Weights of a small mixture-of-experts language model, trained from scratch on English Wikipedia.
Experts: 12 experts in each of 12 layers, 256 clamped SwiGLU neurons an expert, 1 pick a token.
Training: a variant of Muon for the experts, 363M tokens, 7923 steps.
Below are experts of layer 9 (counted from 0) of a mixture-of-experts language model. Rows are named router (the router's row for the expert), gate (a neuron's input weights, with its number), up (a neuron's input weights, with its number), down (a neuron's output weights, with its number) and show model dimensions 128-191. Each number is 50 + 12 x the weight over its row's rms, rounded and kept within 0 to 99.
After each expert's rows: "comes after" lists some tokens at least twice as common just before its tokens as in all text. This comes from a sample of Wikipedia text that the model never trained on. Tokens count by the router's weight.

# expert 2
router:62 67 46 54 20 63 67 55 41 46 56 33 63 47 45 25 54 41 50 65 43 74 48 42 70 60 67 53 37 52 43 56 39 42 51 26 58 59 54 69 52 22 43 34 64 30 37 72 31 49 53 48 51 47 60 48 66 62 58 67 47 38 51 42
gate0:52 49 34 63 22 54 52 74 71 43 44 44 46 66 49 29 72 39 46 29 45 58 62 28 60 44 35 76 54 67 25 54 37 44 54 44 52 24 31 57 55 43 55 62 34 54 46 79 35 47 48 51 55 46 38 43 43 52 38 47 41 57 40 34
up0:28 66 32 46 68 67 51 64 54 43 54 65 50 41 52 23 40 62 44 68 29 58 63 46 62 41 39 47 57 33 55 64 34 51 41 37 41 40 51 42 58 50 34 51 48 58 47 61 59 39 44 47 67 27 52 47 47 69 57 44 29 37 32 39
down0:65 64 56 54 48 40 50 54 52 48 55 51 53 53 58 64 33 51 12 63 60 34 40 55 50 53 37 33 79 43 60 49 57 49 47 40 62 47 54 39 62 67 85 39 67 54 58 52 70 58 48 64 53 54 56 51 49 47 30 57 38 31 49 45
gate1:67 67 56 45 44 33 63 19 44 47 59 36 42 78 65 49 24 53 57 37 58 64 50 47 50 45 56 52 44 46 56 56 39 58 60 16 29 77 45 49 44 53 49 22 41 52 57 46 48 60 53 70 55 59 60 67 86 41 73 51 48 48 52 49
up1:52 53 64 67 77 40 54 56 30 33 30 29 39 59 46 48 44 40 69 51 46 72 43 48 43 59 53 44 27 39 40 59 48 37 78 57 45 61 28 47 56 52 36 50 65 69 41 51 31 34 51 70 27 53 65 47 68 33 46 69 57 42 56 71
down1:42 49 41 52 47 52 41 58 43 63 53 90 50 60 65 58 65 58 42 33 40 53 30 40 36 72 53 43 42 63 68 42 66 50 34 48 55 31 51 71 63 50 31 35 56 64 40 62 48 41 51 46 35 37 43 39 67 49 39 43 57 61 35 26
gate2:42 46 56 39 55 22 63 60 48 40 61 60 52 54 55 31 53 89 65 68 33 38 63 53 26 39 52 51 41 65 46 35 22 33 55 43 52 53 55 80 40 49 44 64 22 35 48 44 60 45 46 67 48 54 40 71 57 54 45 41 30 41 34 35
up2:47 73 46 65 58 49 49 52 40 54 65 59 43 30 43 44 54 63 59 47 25 64 71 58 73 42 50 52 53 53 56 52 38 54 50 39 44 68 55 37 54 29 39 43 33 49 72 34 74 45 59 40 36 66 46 42 60 41 63 58 53 61 63 56
down2:56 59 67 50 44 47 51 62 52 39 59 51 45 58 53 30 60 45 55 43 56 37 51 42 45 52 60 46 31 68 49 61 44 50 76 44 65 64 65 57 78 51 49 45 54 72 43 51 46 25 46 47 48 49 42 43 56 60 46 74 46 74 26 40
gate3:51 69 52 43 37 66 55 41 50 37 46 28 63 56 35 34 58 50 34 27 40 31 66 40 41 63 41 53 39 33 51 79 64 63 70 47 67 41 62 28 67 51 54 54 54 54 48 66 41 75 58 48 45 54 56 63 60 40 51 47 34 51 44 41
up3:50 61 27 16 37 69 66 31 57 46 55 37 54 49 35 58 57 36 57 54 41 51 53 48 54 36 49 55 48 38 36 69 42 55 58 55 64 58 56 52 50 51 55 37 62 41 23 68 39 69 48 51 36 38 53 48 26 49 56 44 78 50 54 45
down3:50 64 59 29 50 51 46 40 28 61 64 51 36 43 49 69 36 67 26 45 41 50 34 43 50 56 46 66 47 38 63 76 43 62 39 37 31 53 31 47 36 32 68 34 23 47 59 45 68 48 40 48 41 64 32 60 61 50 51 21 72 51 50 56
gate4:35 39 58 49 40 39 45 24 73 65 72 40 40 27 39 49 44 63 48 59 53 61 24 58 39 41 58 57 64 50 62 71 44 40 40 68 47 51 42 54 52 46 46 61 76 32 55 51 38 59 64 56 40 65 46 52 72 35 24 54 51 36 58 47
up4:70 35 59 54 54 43 59 50 46 32 33 43 29 55 43 48 73 66 61 75 62 58 61 51 43 68 34 48 53 52 67 45 57 73 64 40 68 53 60 56 49 47 38 63 81 56 54 47 47 56 59 45 53 46 68 54 34 63 61 47 54 65 52 62
down4:65 51 51 36 47 59 55 60 38 44 44 25 50 67 70 55 55 43 43 41 28 34 75 62 47 53 39 46 45 55 46 47 50 71 75 51 40 54 64 37 32 67 53 50 47 29 50 58 40 43 53 39 34 42 57 56 61 42 61 36 45 66 51 51
gate5:40 71 51 48 46 59 44 40 40 52 62 68 58 55 42 48 43 39 46 60 38 56 38 46 61 71 51 15 66 45 59 69 52 42 56 46 42 65 55 49 29 72 70 65 61 55 49 47 26 75 62 51 47 55 38 39 58 43 44 54 30 48 52 46
up5:44 62 69 42 41 50 57 54 55 47 73 49 59 68 68 46 48 45 34 65 38 54 34 44 50 66 64 18 88 68 45 78 41 45 38 58 46 60 58 48 27 63 46 63 39 71 45 55 47 47 52 44 61 68 56 47 62 56 54 49 33 57 56 54
down5:44 51 75 59 56 58 51 53 63 56 56 69 45 63 55 78 53 43 69 54 55 43 35 61 29 50 33 57 47 47 54 85 46 44 60 44 47 25 49 58 50 51 48 34 37 41 66 52 46 40 72 57 52 58 46 36 56 23 47 57 77 54 67 38
comes after: " |", "%", " 0", " 1", " 3", " 2"

# expert 0
router:60 53 29 39 50 61 56 49 44 43 59 56 57 33 72 43 54 45 36 39 58 59 62 34 47 32 64 48 42 66 54 48 67 39 53 33 46 61 43 47 56 41 58 58 51 54 46 78 37 56 57 63 60 55 33 48 28 44 60 48 55 35 55 46
gate0:58 72 85 58 62 62 38 67 52 32 53 41 54 22 70 51 49 52 28 55 56 64 62 31 47 66 37 54 61 51 55 42 34 60 40 55 20 49 61 40 42 41 52 33 65 29 54 52 46 42 49 55 45 72 50 44 48 43 66 62 68 51 51 59
up0:55 64 55 63 65 60 53 39 39 40 66 37 45 38 60 47 44 35 44 60 68 55 44 39 29 56 43 50 39 43 61 27 36 45 55 48 42 48 65 55 48 26 50 39 70 42 40 69 67 26 51 38 28 56 40 48 36 34 62 54 55 55 62 65
down0:49 06 60 53 69 50 75 41 47 47 38 47 55 63 36 41 47 67 56 44 70 43 48 41 33 64 55 51 51 53 47 66 38 54 36 59 50 48 53 43 34 56 65 51 40 52 43 44 64 43 50 58 63 36 33 41 72 59 71 61 64 61 28 65
gate1:41 71 47 54 42 38 54 43 49 89 45 39 40 55 63 51 61 52 44 43 70 31 74 51 62 49 23 66 45 32 63 56 50 52 32 59 48 54 43 46 59 56 49 49 64 31 52 58 47 48 62 45 67 56 30 34 49 55 55 69 51 66 64 42
up1:63 70 49 50 40 44 64 51 48 61 38 39 70 25 59 38 48 35 44 51 65 46 60 72 44 65 40 37 59 47 44 53 44 41 37 52 42 46 37 42 59 18 51 31 62 52 18 57 66 53 69 52 73 56 33 52 46 39 38 55 53 59 62 43
down1:60 73 49 67 68 36 47 21 49 49 54 45 28 52 52 33 49 72 39 41 56 58 58 45 54 68 23 53 50 36 48 22 55 60 26 46 71 49 60 41 50 52 30 53 51 53 43 31 55 44 46 45 42 36 38 42 52 64 24 50 49 27 33 59
gate2:51 50 69 30 57 34 65 49 57 34 63 50 40 33 47 56 27 72 60 53 42 64 43 61 67 25 37 34 43 52 41 56 47 34 50 38 49 42 43 66 66 40 60 49 59 52 39 43 64 38 45 44 52 38 39 46 61 58 54 42 48 63 45 61
up2:54 49 51 38 50 21 58 47 68 44 62 60 49 37 44 56 29 79 65 55 36 53 56 67 68 48 46 20 47 49 43 59 46 58 56 39 59 56 40 48 76 43 43 65 49 44 30 53 48 56 63 53 44 49 43 41 59 53 51 48 55 56 50 48
down2:57 92 42 24 46 28 54 46 46 38 54 57 60 61 57 45 47 55 58 56 54 46 35 49 58 44 43 34 47 38 47 35 49 69 47 38 40 43 59 46 35 69 52 46 48 36 73 56 49 28 39 64 51 52 46 65 70 46 39 39 72 58 56 62
gate3:53 50 39 41 67 34 42 34 59 47 47 43 88 44 64 26 47 48 52 31 67 45 54 54 34 49 59 58 35 62 30 51 41 69 36 39 39 27 45 34 39 32 53 38 51 55 29 56 56 41 41 53 51 60 43 58 57 33 77 72 28 41 40 49
up3:56 74 28 44 69 34 52 43 47 49 34 56 69 68 36 36 58 46 50 44 53 52 58 43 53 67 39 62 51 71 27 44 58 61 60 36 52 30 48 54 43 54 49 50 59 67 44 58 54 67 60 57 38 63 62 52 41 48 51 62 42 62 42 48
down3:57 30 57 53 45 62 33 42 56 51 33 53 33 40 51 46 28 65 55 47 38 65 38 56 54 31 50 57 54 59 56 60 44 39 78 52 57 61 70 66 48 58 28 46 51 62 43 33 56 52 60 67 70 60 32 29 52 41 60 26 36 64 64 68
gate4:47 46 45 45 33 35 42 42 69 66 57 65 57 39 55 62 73 53 52 47 43 37 64 60 66 59 29 52 46 44 81 70 46 45 62 46 59 45 59 54 44 49 50 49 69 42 45 60 67 42 63 34 41 43 35 37 36 42 53 43 28 43 74 74
up4:62 69 44 47 39 41 54 57 46 41 53 21 41 33 48 47 56 40 53 50 55 33 48 51 32 71 50 65 48 57 44 47 54 44 42 48 59 37 51 36 54 39 55 21 60 53 60 55 53 30 50 49 55 59 70 45 37 77 67 47 49 66 48 68
down4:54 78 53 63 64 67 39 58 41 43 44 73 65 48 70 58 26 60 42 62 54 74 67 68 66 62 69 45 39 64 44 47 69 30 53 42 70 60 62 70 39 62 47 38 55 46 49 33 45 49 51 56 50 46 44 51 30 29 49 39 46 30 56 56
gate5:23 57 59 50 42 55 49 49 46 31 59 23 56 45 35 37 73 37 60 49 56 44 63 48 61 36 55 41 43 45 41 43 59 30 50 67 43 60 55 39 34 47 53 59 42 39 55 53 50 57 57 48 41 53 67 55 24 28 50 63 67 76 62 27
up5:57 55 47 49 38 43 41 69 39 43 36 49 56 38 59 67 65 35 44 73 49 53 71 48 43 50 57 54 38 49 36 30 55 47 47 64 43 40 56 37 59 48 42 73 69 55 58 39 55 53 49 60 59 76 48 52 44 66 70 31 61 53 53 48
down5:38 19 62 34 38 66 44 48 75 45 78 31 53 58 30 48 52 59 68 30 45 67 51 45 50 67 62 34 44 30 34 61 66 53 56 59 71 78 45 60 57 38 44 42 49 40 49 71 58 60 46 57 37 38 59 53 58 43 32 39 60 26 19 67
comes after: "'", " the", " of", " his", " The", " a"

# expert 3
router:39 77 37 33 42 42 48 72 51 45 63 33 50 51 54 61 55 52 47 43 62 75 61 49 51 59 59 45 36 50 37 46 37 44 46 50 44 66 39 45 71 28 44 61 48 41 58 56 49 51 39 36 64 55 68 69 69 41 74 47 33 50 43 57
gate0:59 39 54 42 61 65 67 36 57 55 74 35 49 49 51 22 59 43 56 57 49 64 54 51 37 34 61 40 50 75 32 45 52 48 48 56 68 38 43 58 61 66 31 55 42 34 46 69 72 39 40 28 48 35 46 65 64 50 40 47 52 47 42 28
up0:41 40 59 48 57 57 84 26 58 57 59 33 58 44 59 35 47 44 75 53 42 69 20 64 59 38 60 36 35 55 58 59 37 64 53 56 58 72 36 52 68 35 47 55 29 53 35 47 32 18 39 41 39 55 44 46 73 56 32 47 51 58 40 32
down0:31 53 69 51 73 51 37 50 30 53 47 46 39 51 58 34 49 51 48 57 38 46 48 61 57 19 58 61 45 61 64 69 40 36 38 48 51 59 65 69 75 41 61 39 54 71 55 40 36 39 15 46 42 36 50 55 60 47 65 26 50 59 50 35
gate1:37 49 56 69 47 55 44 55 65 55 57 64 36 62 43 32 57 30 35 35 63 54 56 62 43 66 49 75 40 69 51 55 60 35 73 58 37 45 51 49 34 32 49 64 78 60 42 41 50 31 39 50 30 40 61 50 54 51 51 38 55 58 58 62
up1:31 42 73 56 71 61 51 44 50 55 57 57 36 49 29 34 44 30 59 53 49 70 60 62 48 51 52 65 56 61 60 48 39 33 60 50 21 57 41 61 43 30 63 54 57 79 15 31 42 54 51 27 41 42 61 40 39 45 53 40 70 51 87 59
down1:60 53 62 29 40 48 50 61 64 56 45 41 50 73 53 73 22 42 35 49 46 68 65 65 45 32 47 54 44 33 52 48 63 51 54 55 38 65 25 37 45 42 69 27 54 24 57 47 47 49 35 65 54 39 30 56 47 50 30 48 42 53 41 42
gate2:62 84 32 33 47 43 35 47 62 51 49 62 63 29 32 63 45 68 75 44 32 79 52 51 49 58 67 47 49 68 51 41 45 52 47 38 51 65 41 45 52 74 34 38 53 44 34 52 47 61 23 66 61 49 55 66 38 54 37 38 55 53 18 69
up2:74 57 47 70 45 31 60 48 49 50 42 52 59 49 39 48 45 60 64 62 38 46 36 48 71 46 55 48 59 56 38 44 66 55 59 28 46 22 59 50 81 42 54 60 63 63 31 26 45 58 43 56 40 37 32 60 40 63 53 35 45 39 60 55
down2:65 59 47 63 72 52 23 44 41 76 56 58 56 67 57 31 42 56 44 63 54 34 68 52 39 46 47 64 45 63 55 38 58 51 27 69 36 55 59 57 57 42 52 65 50 62 60 51 59 70 50 36 45 74 49 60 50 48 69 54 60 39 47 33
gate3:37 68 50 30 49 32 45 50 58 51 56 39 59 47 35 29 40 53 41 64 32 73 33 63 51 37 69 69 35 38 37 32 57 45 45 53 55 53 58 46 57 55 67 51 40 52 52 27 62 47 43 33 56 56 37 60 50 23 40 46 42 32 50 37
up3:32 73 71 41 39 39 36 46 67 57 43 45 68 29 49 47 42 50 42 45 54 76 41 61 60 52 69 77 47 43 41 49 56 50 52 32 37 59 43 27 49 50 58 46 24 44 60 46 68 38 40 37 41 67 33 36 56 57 48 50 37 55 44 51
down3:37 52 48 50 48 73 67 31 51 62 26 40 35 46 54 46 74 53 61 38 45 58 65 27 40 53 51 42 59 47 51 44 29 45 48 65 59 45 55 60 49 42 40 44 58 66 47 53 66 53 32 52 56 55 43 44 42 41 42 46 49 44 50 49
gate4:38 31 56 71 45 59 57 57 44 66 44 50 55 47 52 86 56 60 40 54 55 54 62 42 52 44 60 56 54 46 48 58 62 43 32 49 46 50 21 66 44 49 43 54 52 68 50 54 35 51 59 48 53 40 61 53 62 49 52 60 33 52 51 72
up4:66 71 43 38 33 37 56 41 42 56 37 60 74 26 45 39 45 55 43 38 46 46 58 29 57 30 43 60 33 48 55 56 41 67 53 37 63 51 58 58 49 32 42 57 61 49 61 41 47 58 34 57 43 53 24 58 47 68 56 42 59 33 26 46
down4:56 48 51 43 56 45 68 35 42 32 58 25 28 64 61 58 44 69 36 42 56 38 77 75 61 47 49 50 48 35 41 48 53 60 48 54 54 61 44 64 26 74 35 67 60 36 53 48 65 50 75 45 87 49 63 42 39 66 66 43 61 73 46 54
gate5:51 38 23 48 53 57 54 36 34 47 69 53 32 55 50 59 64 55 33 61 47 50 66 41 70 63 56 66 34 58 41 22 53 64 27 46 43 56 41 52 42 32 35 39 42 65 53 52 50 34 49 66 63 60 58 72 50 58 45 45 57 56 36 67
up5:33 58 33 65 38 47 54 35 48 53 70 63 44 54 40 46 58 44 37 49 38 20 53 40 74 51 46 58 49 53 68 37 48 54 52 32 58 61 38 62 43 47 32 54 42 45 54 50 53 33 47 61 47 61 49 73 60 64 60 59 47 73 36 59
down5:44 44 38 23 58 45 33 47 62 72 57 51 32 50 49 60 45 74 55 63 51 58 38 29 68 62 42 38 41 65 26 60 56 80 43 58 57 37 66 54 60 66 68 54 18 49 42 59 52 63 55 42 27 47 37 38 53 34 64 45 49 39 51 35
comes after: " in", ",", " In", "19", "In", " United"

# expert 5
router:35 56 31 50 48 63 63 52 66 27 57 55 19 32 37 36 67 60 29 54 50 62 72 44 36 48 64 36 55 55 52 45 46 52 40 37 49 40 55 59 51 50 44 67 55 46 47 75 34 57 51 47 46 49 50 45 43 43 45 61 54 43 37 54
gate0:29 50 81 36 34 50 57 41 41 33 44 49 28 52 52 30 44 58 70 54 58 81 39 69 49 64 52 58 56 32 45 47 47 65 56 48 37 57 38 42 46 56 45 61 52 48 53 57 51 29 52 36 50 54 66 50 46 34 31 35 51 61 28 54
up0:41 65 57 38 58 54 57 55 29 61 37 45 44 53 47 30 65 68 46 44 50 40 50 41 50 31 52 58 44 27 50 47 52 63 51 50 26 69 29 49 52 71 35 45 54 66 27 52 45 30 47 35 38 24 58 40 55 50 39 44 75 54 66 51
down0:56 48 60 51 46 42 48 47 48 49 58 56 53 59 68 41 46 38 50 24 40 52 49 51 56 48 78 68 44 42 48 50 58 56 42 67 48 12 35 66 74 48 51 51 39 46 59 53 47 63 39 12 51 53 28 43 45 26 46 36 60 60 35 37
gate1:31 06 65 38 54 62 48 45 55 37 65 52 36 31 33 43 36 66 41 51 35 55 44 57 44 58 73 52 53 58 52 84 65 53 53 39 44 43 38 38 26 21 53 56 53 31 34 44 52 64 47 58 66 49 47 40 52 47 35 66 42 55 64 49
up1:46 03 54 38 47 54 41 45 47 26 54 51 53 21 50 54 28 58 49 54 43 60 37 56 42 62 62 45 60 56 54 67 60 58 56 33 47 31 44 38 30 29 33 40 57 39 37 57 50 52 25 55 68 46 48 40 65 55 38 57 36 48 70 54
down1:43 08 55 44 31 45 52 49 35 70 30 35 55 64 55 49 49 56 60 44 43 49 72 52 37 44 42 30 43 62 59 75 52 51 46 50 47 60 46 54 53 38 61 50 67 59 37 64 49 56 64 63 47 48 51 57 53 76 44 67 46 56 73 58
gate2:58 63 36 31 40 38 57 45 65 47 41 61 46 41 49 70 54 39 44 63 47 82 69 60 70 60 40 38 31 43 37 46 55 71 51 40 31 48 32 31 59 59 50 60 44 47 38 62 40 44 40 34 76 59 56 71 53 47 41 49 61 61 54 27
up2:52 67 45 43 52 51 67 30 57 53 44 53 46 54 51 65 45 58 42 58 50 81 81 46 51 55 32 39 35 35 38 48 39 61 54 54 30 52 51 33 56 67 42 64 58 32 49 53 55 42 44 18 73 44 57 54 57 57 35 49 70 49 43 35
down2:36 59 61 42 40 46 53 46 52 27 43 62 68 47 68 49 25 55 57 46 49 30 39 45 77 61 72 49 56 62 48 31 53 54 64 44 57 62 60 63 40 33 44 32 44 68 68 52 29 62 33 55 47 46 44 65 35 64 26 35 50 53 29 69
gate3:45 58 37 53 41 58 51 39 66 34 39 54 43 49 43 47 53 57 48 47 51 51 61 57 44 47 46 46 69 61 49 43 39 56 24 47 75 42 50 51 56 36 80 42 42 58 47 47 81 45 55 44 44 61 51 45 47 49 53 57 26 56 38 51
up3:48 51 42 39 38 73 52 43 45 33 49 40 57 59 43 51 70 47 45 44 30 45 64 43 54 34 36 58 60 53 33 53 41 54 28 53 58 48 69 54 43 27 62 50 56 44 37 59 35 43 44 47 35 57 52 54 49 37 42 60 30 70 42 53
down3:27 28 44 30 41 28 34 48 47 61 37 60 51 41 49 50 50 49 44 55 33 65 66 65 54 48 45 50 28 51 64 43 62 48 57 40 51 48 45 69 65 24 68 41 53 36 42 45 71 39 71 53 50 56 61 37 28 41 67 52 48 57 35 47
gate4:51 40 40 72 37 83 47 33 73 71 44 36 47 46 39 46 48 50 54 31 44 57 61 70 62 60 45 61 50 38 51 40 62 47 58 73 63 66 43 43 45 45 50 43 49 66 38 42 53 33 41 21 51 45 46 71 63 59 49 39 73 43 73 54
up4:61 45 63 45 45 48 49 56 42 58 48 55 39 55 40 52 50 61 70 51 45 72 50 34 43 64 13 40 37 46 40 60 57 58 62 38 51 54 54 46 44 39 37 64 61 50 44 48 36 59 64 57 49 52 48 48 64 62 39 36 55 57 36 41
down4:50 40 38 55 16 51 77 54 23 54 34 67 72 34 49 62 62 52 45 50 44 28 32 54 54 59 39 57 55 52 66 56 52 37 48 57 48 59 32 74 50 54 61 41 48 58 57 31 42 54 63 49 67 47 48 55 42 36 40 53 58 63 47 50
gate5:57 72 48 41 43 47 49 57 75 47 47 40 42 66 59 42 68 52 23 63 46 43 62 46 49 32 53 51 47 65 54 53 32 50 55 55 52 48 54 37 65 40 34 58 38 09 53 66 66 74 42 68 35 52 28 59 58 41 50 65 47 30 47 49
up5:29 52 58 44 42 60 53 43 52 59 44 58 54 75 54 47 46 29 61 52 41 41 33 38 62 57 51 64 62 67 54 60 55 66 51 61 57 66 58 49 69 40 44 59 37 43 37 49 44 44 41 62 57 61 27 54 52 54 48 72 68 44 59 43
down5:50 47 40 67 57 45 40 46 38 57 42 61 62 44 44 40 57 40 62 60 37 58 55 47 43 67 52 39 42 45 64 44 39 43 50 67 56 56 42 29 34 55 38 60 49 56 53 52 60 34 40 68 65 60 69 60 42 57 34 54 43 46 53 61
comes after: "=", ".", "\n\n", ")", "\n", " ="

# expert 7
router:27 52 55 44 34 45 39 64 51 14 48 29 26 44 51 36 63 58 41 74 48 82 65 37 54 63 63 53 56 66 40 36 61 41 51 41 34 62 49 69 75 51 68 54 62 53 64 61 33 29 56 50 59 44 36 63 41 48 46 44 53 46 44 57
gate0:89 67 51 56 28 63 32 50 52 41 38 25 57 55 61 57 47 70 78 77 54 50 48 38 51 46 54 37 59 55 30 41 35 64 46 54 47 63 48 36 42 38 49 61 70 46 35 48 41 62 44 38 37 54 41 36 40 39 65 47 33 40 56 52
up0:82 53 52 46 32 51 44 41 49 40 48 19 56 50 69 65 47 81 71 62 63 56 59 43 58 40 63 49 72 58 50 53 33 74 55 59 40 76 58 54 29 25 48 58 69 54 30 76 54 73 52 43 48 49 36 48 44 42 49 46 33 52 40 59
down0:31 46 53 59 65 48 42 41 39 45 42 72 61 53 44 60 53 50 54 37 55 60 49 53 30 39 51 45 27 42 45 50 56 57 36 51 28 31 57 48 44 70 78 58 55 52 37 40 65 48 64 59 66 29 27 45 38 29 48 60 49 41 50 39
gate1:65 67 64 44 44 51 44 63 33 50 33 56 67 58 39 38 70 50 48 56 46 75 52 30 54 61 62 62 73 48 66 32 53 51 46 44 59 50 43 44 52 39 37 32 27 38 49 50 40 32 38 54 71 42 31 64 38 50 59 65 40 40 58 64
up1:68 52 59 50 52 56 54 74 27 60 48 53 62 51 45 39 61 48 43 50 39 65 48 42 52 56 49 57 58 51 53 28 52 26 40 41 61 38 50 48 38 48 38 48 44 55 46 50 42 40 44 53 60 50 41 66 36 64 52 71 47 43 61 52
down1:40 51 69 48 31 38 47 46 59 40 59 55 39 51 55 46 18 54 41 56 49 79 49 46 61 63 49 41 52 60 57 24 42 56 54 25 53 44 56 50 39 46 65 48 41 58 65 51 55 62 62 39 35 40 34 40 47 40 49 68 38 75 58 41
gate2:75 57 50 30 58 67 43 46 59 49 42 62 68 38 48 64 40 41 47 57 62 57 71 29 52 56 38 44 35 33 38 44 38 65 51 46 72 59 63 52 49 63 48 37 50 44 43 57 50 26 60 38 60 33 44 42 57 44 48 52 44 52 47 59
up2:62 45 50 29 26 58 54 40 53 40 48 43 76 38 56 57 31 60 32 36 69 51 66 38 69 51 60 35 39 33 27 41 35 47 70 52 74 73 63 61 56 60 51 60 62 33 37 54 35 06 55 42 55 43 34 42 50 38 46 61 51 41 47 50
down2:45 68 53 54 61 42 44 46 63 38 49 51 41 28 50 47 67 50 40 59 33 52 46 59 25 40 59 62 52 58 42 47 53 52 38 38 59 49 55 51 56 51 51 43 41 45 63 44 46 35 55 31 42 69 60 71 49 41 40 68 68 52 61 63
gate3:62 39 45 57 46 75 53 56 32 78 34 32 21 48 64 30 53 28 53 26 39 61 47 43 54 60 43 54 50 59 48 44 62 49 62 62 65 67 68 64 64 44 71 44 39 38 47 49 58 65 53 39 61 53 69 54 64 39 39 57 38 27 31 58
up3:36 55 54 51 61 44 73 48 42 37 66 43 53 71 62 51 59 33 25 32 61 50 47 67 74 67 61 51 22 76 43 33 43 30 45 35 48 33 56 79 49 59 49 72 53 53 39 72 65 48 67 54 45 62 46 43 33 32 32 63 46 34 57 61
down3:51 39 61 43 53 56 40 77 54 61 33 37 58 49 47 48 44 67 45 34 59 22 65 44 58 54 26 68 40 37 44 47 56 82 36 42 65 36 43 52 32 62 40 25 36 70 62 62 54 47 51 64 42 31 48 34 50 38 43 48 43 30 65 67
gate4:28 55 67 66 46 49 62 42 48 51 69 77 52 50 59 58 65 57 64 47 77 43 49 62 42 35 52 62 48 55 54 53 51 39 47 74 42 38 39 31 52 50 43 39 53 58 23 56 57 57 63 47 13 68 64 58 69 47 48 41 48 42 51 52
up4:42 47 75 45 58 53 61 60 40 38 47 64 53 36 58 75 62 43 61 70 42 31 35 54 67 28 46 54 53 67 73 63 39 64 51 51 43 43 52 52 58 52 64 51 53 39 31 68 46 48 68 42 61 46 66 65 41 43 33 29 64 52 66 30
down4:70 38 40 38 46 54 57 43 53 56 60 71 43 38 39 69 57 60 48 38 21 51 39 63 42 55 78 52 56 49 30 63 63 53 58 52 32 47 31 53 49 53 28 80 40 53 55 39 51 56 49 59 59 52 37 33 32 57 50 68 61 71 58 41
gate5:56 66 24 44 53 39 56 75 51 55 44 35 36 56 41 41 46 52 74 39 65 66 41 53 45 69 52 69 57 47 68 54 44 54 43 44 47 58 43 59 61 70 50 39 53 70 46 39 56 55 42 69 66 54 26 53 12 31 47 53 52 51 64 34
up5:63 44 50 66 60 49 31 54 39 51 59 42 57 30 45 48 46 40 63 26 65 48 42 57 47 47 75 44 47 33 39 29 54 36 42 42 45 53 56 58 69 38 52 54 51 42 60 50 53 78 75 47 58 63 66 50 56 44 37 34 70 56 10 60
down5:69 56 56 56 58 51 53 49 80 60 59 62 51 57 49 44 36 76 46 47 54 35 38 45 55 56 44 44 29 48 37 46 60 40 64 33 26 40 51 45 75 47 68 43 55 60 49 34 25 63 59 52 58 74 59 60 61 52 40 70 24 48 66 44
comes after: "\n", "|", "  ", " |", "-", "D"